Experts of a small language model: 8 layers.
Below are experts of layer 5 (counted from 0) of a mixture-of-experts language model. Rows are named router (the router's row for the expert), up (a neuron's input weights, with its number), down (a neuron's output weights, with its number) and show model dimensions 0-191. Each number is 500 + 25 x the weight over its row's rms, rounded and kept within 0 to 999. Numbers have three digits each.
Before each expert's rows: "gets" lists some tokens that make up at least twice as much of what it gets as of all text; "comes before" lists some tokens at least twice as common just after its tokens as in all text. This comes from a sample of Wikipedia text that the model never trained on. Tokens count by the router's weight.

# expert 3
gets: ",", "),", ".", ";", "\",", ".,"
comes before: " and", " which", " but", " the", " he", " who"
router:482523523539501438538534520501490489516492501484502496471473488503491500534525462522496502491510503473460514448506540483485510484503484465492523542499532513481461481487500468517520500526510506498534507467498506478521499522503504529509504476527474481515485500505540544500462500473525501505481475497505511466465485522536480520521542461505539497473535514476527466504474495499532499538472497510491525517529505526447502523475536498438473487501467501521468472480525493500573548489479523535463482550462512502505504514440505518501469577557491475480485506501506527505483486480495526469
up4:503485466491511501508496536463494516517530489496464463531496501511531510478470504462491488502500507524540474503533519469500539529473466498481469485515514505488520518509491540497545487458527513491497507553543498555496523456496477483519494464479540505528493481478537471436537500506481512457526535482479533525512489493488527531494484495526468529457520471500505513527487534522511525490528508526484522505482506464497538504508509475494477524521492469496498526523469460518464499476477486493513492485508484479458457495521562467456535501462533478533517488515446455478470548470470512513
down4:477542486491544501530517483502522534505478516521512523473481495489512488486490492472523502460481486481472502480483517466510493501498466503499479507470453503536535468490490502536480528550480487506527459468488507482514490511495482556483499529508502477552452447500483536550478491491514483509513524505463483516536487536504474482523546514507561504526507525549521511525534545498497493563490524486480505492495524525521451521504506528507497477479544504537485504526535557503457506473468531476484459516470497473534515481461483539479511549507481482474501497496495516496531465519506532469

# expert 12
gets: ".", " (", " ", " \"", " that", " However"
comes before: "2", "1", " The", "9", " In", " It"
router:459501524504495495524526463525488530486514505518502486537526501509484500494523498572516492483504526486502497522496524499486482556507468523492468524448496503500513512483504489553516560468479473469504523512462523489476508517515542516487498516503478487483439507525513479520495478486481529482514543481464494525490517472506500506498520509519535527509497448447463512471491461513532549512515535529468503493495521539468466505519496499518478435486465476471522540489497502511507533497463488444544515517497495434540451475497532561505516535496509512514498502514500484471488517495519502479
up4:510557505484528495470516505474460470470482500467484512491537465465521504486514482495469490473539512503468486496504513514494492516456473517471493507469553474518519499532489498473455451535467500466507502511528525542492521477477492462460516501510484499471512490499533561495468530563498488482506497482530520484507493504476521507505480550522480474469471476506540555462506479494522485483492516467516460473488519509484520489491544496487466476512492536500470478494507496485519527529521501467471451538451495557464503513486500466499498527512509482547539511499463530518498500541515490459
down4:529489514480552465509529490469497491492513500509534489494516470482489458512521450455503510469438516488449465483502509513501507508497508535482482471456509511512522483538498453516530525542497495472498492522504463508538501502508471542511501528504473507516465494515449464492499531488474494467494490454507504487545490493463482536553470519484481543520511522515502502476492516477442470459525504500495495526486480530508466482475531534480457479504491487491525503496544479468498536499518518455551499497494501506511514542535478477528530509498521501514519492536516444554500476526471477532

# expert 22
gets: ":", " |", " by", "|", "-", " ="
comes before: " ", " List", " P", " N", " S", " B"
router:517530470488533531516503522499510525556544506490520505479497521504515478495489477497499539501492493508471520517429506500479517499514538495532500501546491466474492499478484480519492525478494522517550495464525535508531553471511512530496497551500432488450534455457495527525482498533493446514493524484489460489546541500532546497500513515556538467508498496493512505532507474499502524501529512532524541474494506478539529525499512532493504505484480515465493483480524513501504535451520514475461455489498533538468474475522505545495499493530507497439498515498487486495502472489487516485
up4:492506488549522524519488537498512504461478463549540438485475460504476528537512516464484427526502515525529510502482503512459475504462472513502512492488512546501524471512502469556519492525487519478504526499482494518482474541511490493461505511536521491522462498493458507492514479458533516521489471468509506498520476495473494515474481482558529517507516521499489530501475504484480492505467527468529495512526511488526496454496487495472529487515503528502504470509491510481517492511507556478490482529513458502499535516537526501487518487482506488524565494533504456487482471546432542459
down4:514443567450479488507490481517462479465514496502496476482492494490542521477468503492477522491478499494492474482529486531468490512515471454483491451484456503462513499508520503486489507480480475520428480498481515514462523480481486438518494496502499515489496513517494508467487470501552504472513498533506501479478492488481476463514483495432440517480519486498530528499503510505485507487463457509513515501492487521513510504530517521515519536482547472490476486507508482490506558464469480480520480520459535515518568502470472506468504505507458518530507466474533538503518532468474455524

# expert 7
gets: "\n", "==", "===", " ==", "See", "===="
comes before: "\n", "|", "==", "-", "The", "==="
router:495529507496569467520500478511508531500514521507537537463532524501524493455525529510456479479488553505498494516467489528484482528490494494498466532451533492483447512470475476519480495479477495461540493485484515507513522521531474541520497491478514521508511507455474498511448458531479511452510543516466511505468515519506508519536509580532502511512510473508528526485529513517525467473461487484475521524505468464476528474480452527464520454503511512513527503518488478503526464461502487490522529492473497484519494475559513477530485494511515510479539514519475482511507529514519482481
up7:554491527519484501516465509490480482474465517545488536479479508508509482481501496507528478483515531515502525468485518497481502460529474506497479448516506558447453527483503500490478488576517551499513531515487490495496494492508486543516523497514493479491517474540493510482480511450499487527491528559512503529499447497467496455475504485499534515549482505503514507511488521511483485513503500482544479507452456504487550503495490509487478480536513564490502555488522495508496516502448563541512549521545524475476508463536507516510524485481513491492478459490469495506512517487484505499
down7:497559468526476465495500467482485451487528508464536476496549485565497500510488495518451501500504543513493468524522501525507537485494499492446501557509526489517503502494483496524511473495499498507479551496508515499472555490467498521480494516518469501513488466513468516514512505543477516487479466500546490533497497515499522534480562498530493479510498545528459524558465494506517465477475484473506474490490512515481453554473512495457502493506502501483471531494544499475523514542484483506516534502462471526522535545492521465510521534480519525482514499475508458536499473493489495466

# expert 30
gets: " (", " ", "\n", " /", "″", ")"
comes before: "-", ")", "1", "2", "0", "″"
router:524487476504557473505508494449477506475442490561538509452505499501504501497464518500498529486538506476481459487446486449541487495484499496520511509531468499487508464510500493520541482495539501450473502493522510510525519532521512487475541535522494524459482473527516465452494472475498487537462505489499502500531493495474560530503457499531465507472524460536519538499525526500501513478535522507522534501499506506560516490524470483495516484488482474498473483540531488459485454514476504491518534500487500512521477480522481485513480517514529468465487520512508538488524466530458520505
up8:467482474476516490436473507507454484542496500466481477508496517459471497481448501513508531541528534482495515478496516478472512529495471516496471584453489506515497511462495506477548510515470482516505488537544471498489486469519511515508513529517494520539505466495540521519538518487517503499516483480481505539543463479475491474516499521528476464495498469490491505463496502507502462486510526463491476479505487523482537519550456474513501502486498507524500520500472527533520510476504527520511504540519542503513517510497496500482509574494499500509490467532563488488506482498579485540
down8:457513486523524489518463539513502510488493467518472458507489499497480523502485516501505489466506459501521511543512425439507464495521472502427452480509510469509523493494510519457503441519478523481488485466501479499566489489512525513486473520509483476519539514498489526522545502537541504550501455451489487505529531481493480473486487508529438470487518509489514517477485546510481514518513511501472517491482507511499538509501479496485496510494524487480535502526482488466457542499474530488519478492464513494504530491564471501475501508481468482485483503500455483538470465472504500504

# expert 18
gets: "'", "1", "2", "0", ")", "3"
comes before: "s", "0", "9", " |", "8", "6"
router:492495498505504520467480499508529494535486505458546458547495481503464511518551515463517548506471471498541509477476471531487522489503487505505525466472510520545460496500466504466519474503533501536506532482486490517521527481512494526470544502559478495495484511486497523506525520486470516529510508473483486467535495511527444529482518445517528513529511526528489509527517495455523506504495500535511492506452467512469485519477546465534508543478489508549458502496502494550474483490466469460503528485496463516503483471465451508544462488497487530519498526454462499507502523482489520504
up7:489463563448530512542503500545480532541522527510506459482463490488522512463463536491462500506490538521518526481522506475464465526483521516509503476513542538514494519513498480482540505496539517506510502432483479520476503469496498520466512505499517474490495512476513522477436535481471520503513505480507505506490512498469486503512486488481553509473482485518501476490489494499501485520497524518500527527480473458507490524505472498477507462547504487470540479475459515547551492448471499516505530487463499471470493535510546524498512523495509505487515508497496549448576494514508515531
down7:539517489434462490476488548444516497492510513517480489474487465515477493460490486500481495504512443515551485493505548481497522494513509503472492489526490471516491456472494465467494495469549524535539512507480496504520478502524513514476545454529495525470517505512486548534512530527461510529526487508496472455504545533520485520463522481519488464515499498500449523472525543518473500517514474521520459507519499521490542452497518487498480486539503466506474488513516489498503526522543516484492486517542510511533461485516531499494481448545494483535487502498520483494473456476535510469

# expert 6
gets: "4", "5", "7", "6", "8", "3"
comes before: ",", ".", " |", "–", ")", " and"
router:517528515469493521506469490492500494517466497483479485539499522494500508520453512527546489539506524511487540504489540444534471514505545523500508512531536491509459506565503513496508517529519500491465524511512523500510523499476460507499523492495507550497482541513540514497519499507572467522450490462498497525467496488547483490514509506455490476489522493524486532480495488491520478543510444527484537446502486521470480477486524525511503485509488516502502478508468489536504513532478488550501510450493538512421482493486533547483491475514547495504502497523502533488441496514498475487
up7:504488539522519526481531462504532507501505512459548509512488485449554487471514535474488494532527497510496505481472527538479496490486454461536518539462519530479497524472503509511467513479468510470560513470510519500508513501490499539511472521452530501462505500505515519484528503491527512454534508515525499453502520481540495488514472473510513468506520447517534483498531486554497496480518520497546502479542521527533537476486472504471532478520496483518499463526501492464528509487425512473493538510520482498499451529521469477500545533500491493522511492515482533515510494489527538474
down7:497516509498427575455540442465508544510476469536489489531510471526489511476522494484502502504521516470475534479489556483546488544497499487539490506485495505508498478477513489472496503525527505504524531493532514471541531489481521494514523489493531519527478508503525504483504510534516499508506518494502493531496495491503516499522574473517482510543492544510475458506542468510527495547508495522511515477531506483484508496506508499508492515512515476481529451503464523526539500512472515522542516469485500495488488531489489544513529553520517535481507474518533501473501432445481475533

# expert 31
gets: "7", "4", "5", "8", "3", "6"
comes before: " |", ".", ";", " -", " \"", "th"
router:486539510520488534496511477530488493494539510486519454496527447510499488506498493434477534528499498549484513463547501516516511509505543517476532490480466505552482462509502498530474457492509502509475492486518500523478524465468481470528455500456497493476501492538530517498543521533482475535485496462532497520532522514499507527517509437481496547521509532507494467482516457481512526503513478458474513524480467520471480523502525474511548515490458478504509516490517502454545545482459470482495491545476514508517509531496479474494498479491458543500497535473461501524509487466482524517
up8:481482511512480491461456529526474503501508501522509502547487514553516505544530479496509517461492526479516529496472509492506516473496501514521464539556552477517497545516498503543492501514447463464532524506465515466508503497511524525498545487528527494464522470523534509500540550500475503491492512499474535434465530506512519479498486478501518472489475493488486510524469494495491540519524461505489527512547510507549506477530500503486472479468487542484499523491515545518478478521518506502494517470537474531444444465480515555514454516514498508523546482516489516494482521486500531506
down8:510508463485470510489482476564507490534470494527463488485484506507553556491516496525493484490483522486533461491479495540523519467448504469509512507444451527509504477499504484446498482509549512532488524487518505548497495502474474479497530508522498508562512481507454456473469495512469535495462469489515514498516464482475473489491541445517540508542493494532457518518507498472495520513520450525539535528502497501513459473502517467500488482515492522519446537509529516488509504488487498511488478479509485482545504515487460531488466548507485542497515509483483491504478483512510528526

# expert 14
gets: "-", " |", "|", " Location", " Born", " •"
comes before: ":", " |", " by", "=", " information", " Votes"
router:522498530487526498515495520473468526528479480533536515476533500502508515508482523508494493495480471472458464535473500519536468480474468508548496484503490518448507502457496500476528482482483492492498506520486473480463507519489521476486473525459516488474489515500477457509475462486515516476537559530492458498528492476505512533538480517499482468485510491523543520469493521545491500471526529507471497504533476467512495494522485501478466473502562469493510494492533532496529525478499543516557489492487560579491472516549497507496533505469497503464514480549534502530536483517508499541
up4:491536506477519523466515462511510508506508512474502502490476474501519493466491470481475482525489448513490529480511439451460507488486516511544518486492507484519459509499474461462505525552465483478492473513477474495474536476467509526495522505520489522488466519514505500476451468459521540485483533537456493496446450529498479477468486518483471510500498497485522527477535460496476529475526516520528508469485507513483484494523497530477557527471502510513476531498505505437501493519455509557488551469519484497511494494542503443456484489501516479508533500521532495515502486466520531492
down4:503475505498513521469536489492525539503480494486496508523506468487525510521534453534457486495499503510472517522502455534475463524510463511480530506476527468439503529487469472477556490453511480511458483495462517512504519502515508525500533531478501466480526518536521445477512516474494484522504538509482492535469477483497506500511518500518445482558520512473504526490509470493509532476511515515493514476471539490476511481505501485500552500511500511483497464475518463471468491492541480552481502463461479507518489447543570466519500501466491501491521474474482532515487532492479521544

# expert 17
gets: " ", "–", "1", "2", "3", " $"
comes before: "1", "2", "3", " |", "0", "4"
router:512513524529470547452488463525451494459532555511531468510511490506514469521485471449488541513497498555496515464527534486510522459492519531504516485507485476521504477526498516491495500500522500515463508512498560529456528477521467510496487501489479478492523510531537546486527521539487482524467483468546513490521541518507509545521515447509499539524536550528484474515496492506489538517504473468514489509476503534492477534464508476512519501502482490492545526469513497487515520471463507471463493522498471546517507542480472495493502474502490523516516558476485491499498474494482520548
up4:545475499496536515533461522490510500500458484500532480487524490505505502513555512531480536495484492500487498471482473514509486496497505435531492531481526520509513499475503505475522497536441512463517547477509491488567450450478489500485521506497520497538494466488515507497542485493484517502491532496521506510462518529497526472455485510546464514487491486498474503508506509533506518502429481493501533529542503437459529523521493457514505499529523497469540481461512547525526481512505503523544520515474511533456501485488467482479477490504541473495506488500536465515511525481522481552
down4:506493551495486449542518534483504505513525468503527507469547476504480460470501537531482493553480503489478523482487534517465509512526501534451512499505476475496514499494482476508529498471476509507462501534487483496487504506546532479530470478485483506492485484538499498524512479519480485487566514484505488558574513467514481527485536457489484492475495518517556496494529499521507510514521461502491496506533462523481480525522488464525491497531498485481528529492465465514495534504438489486466526458475517500508532509499500484504549533540477566495540504489505498484539519499534486515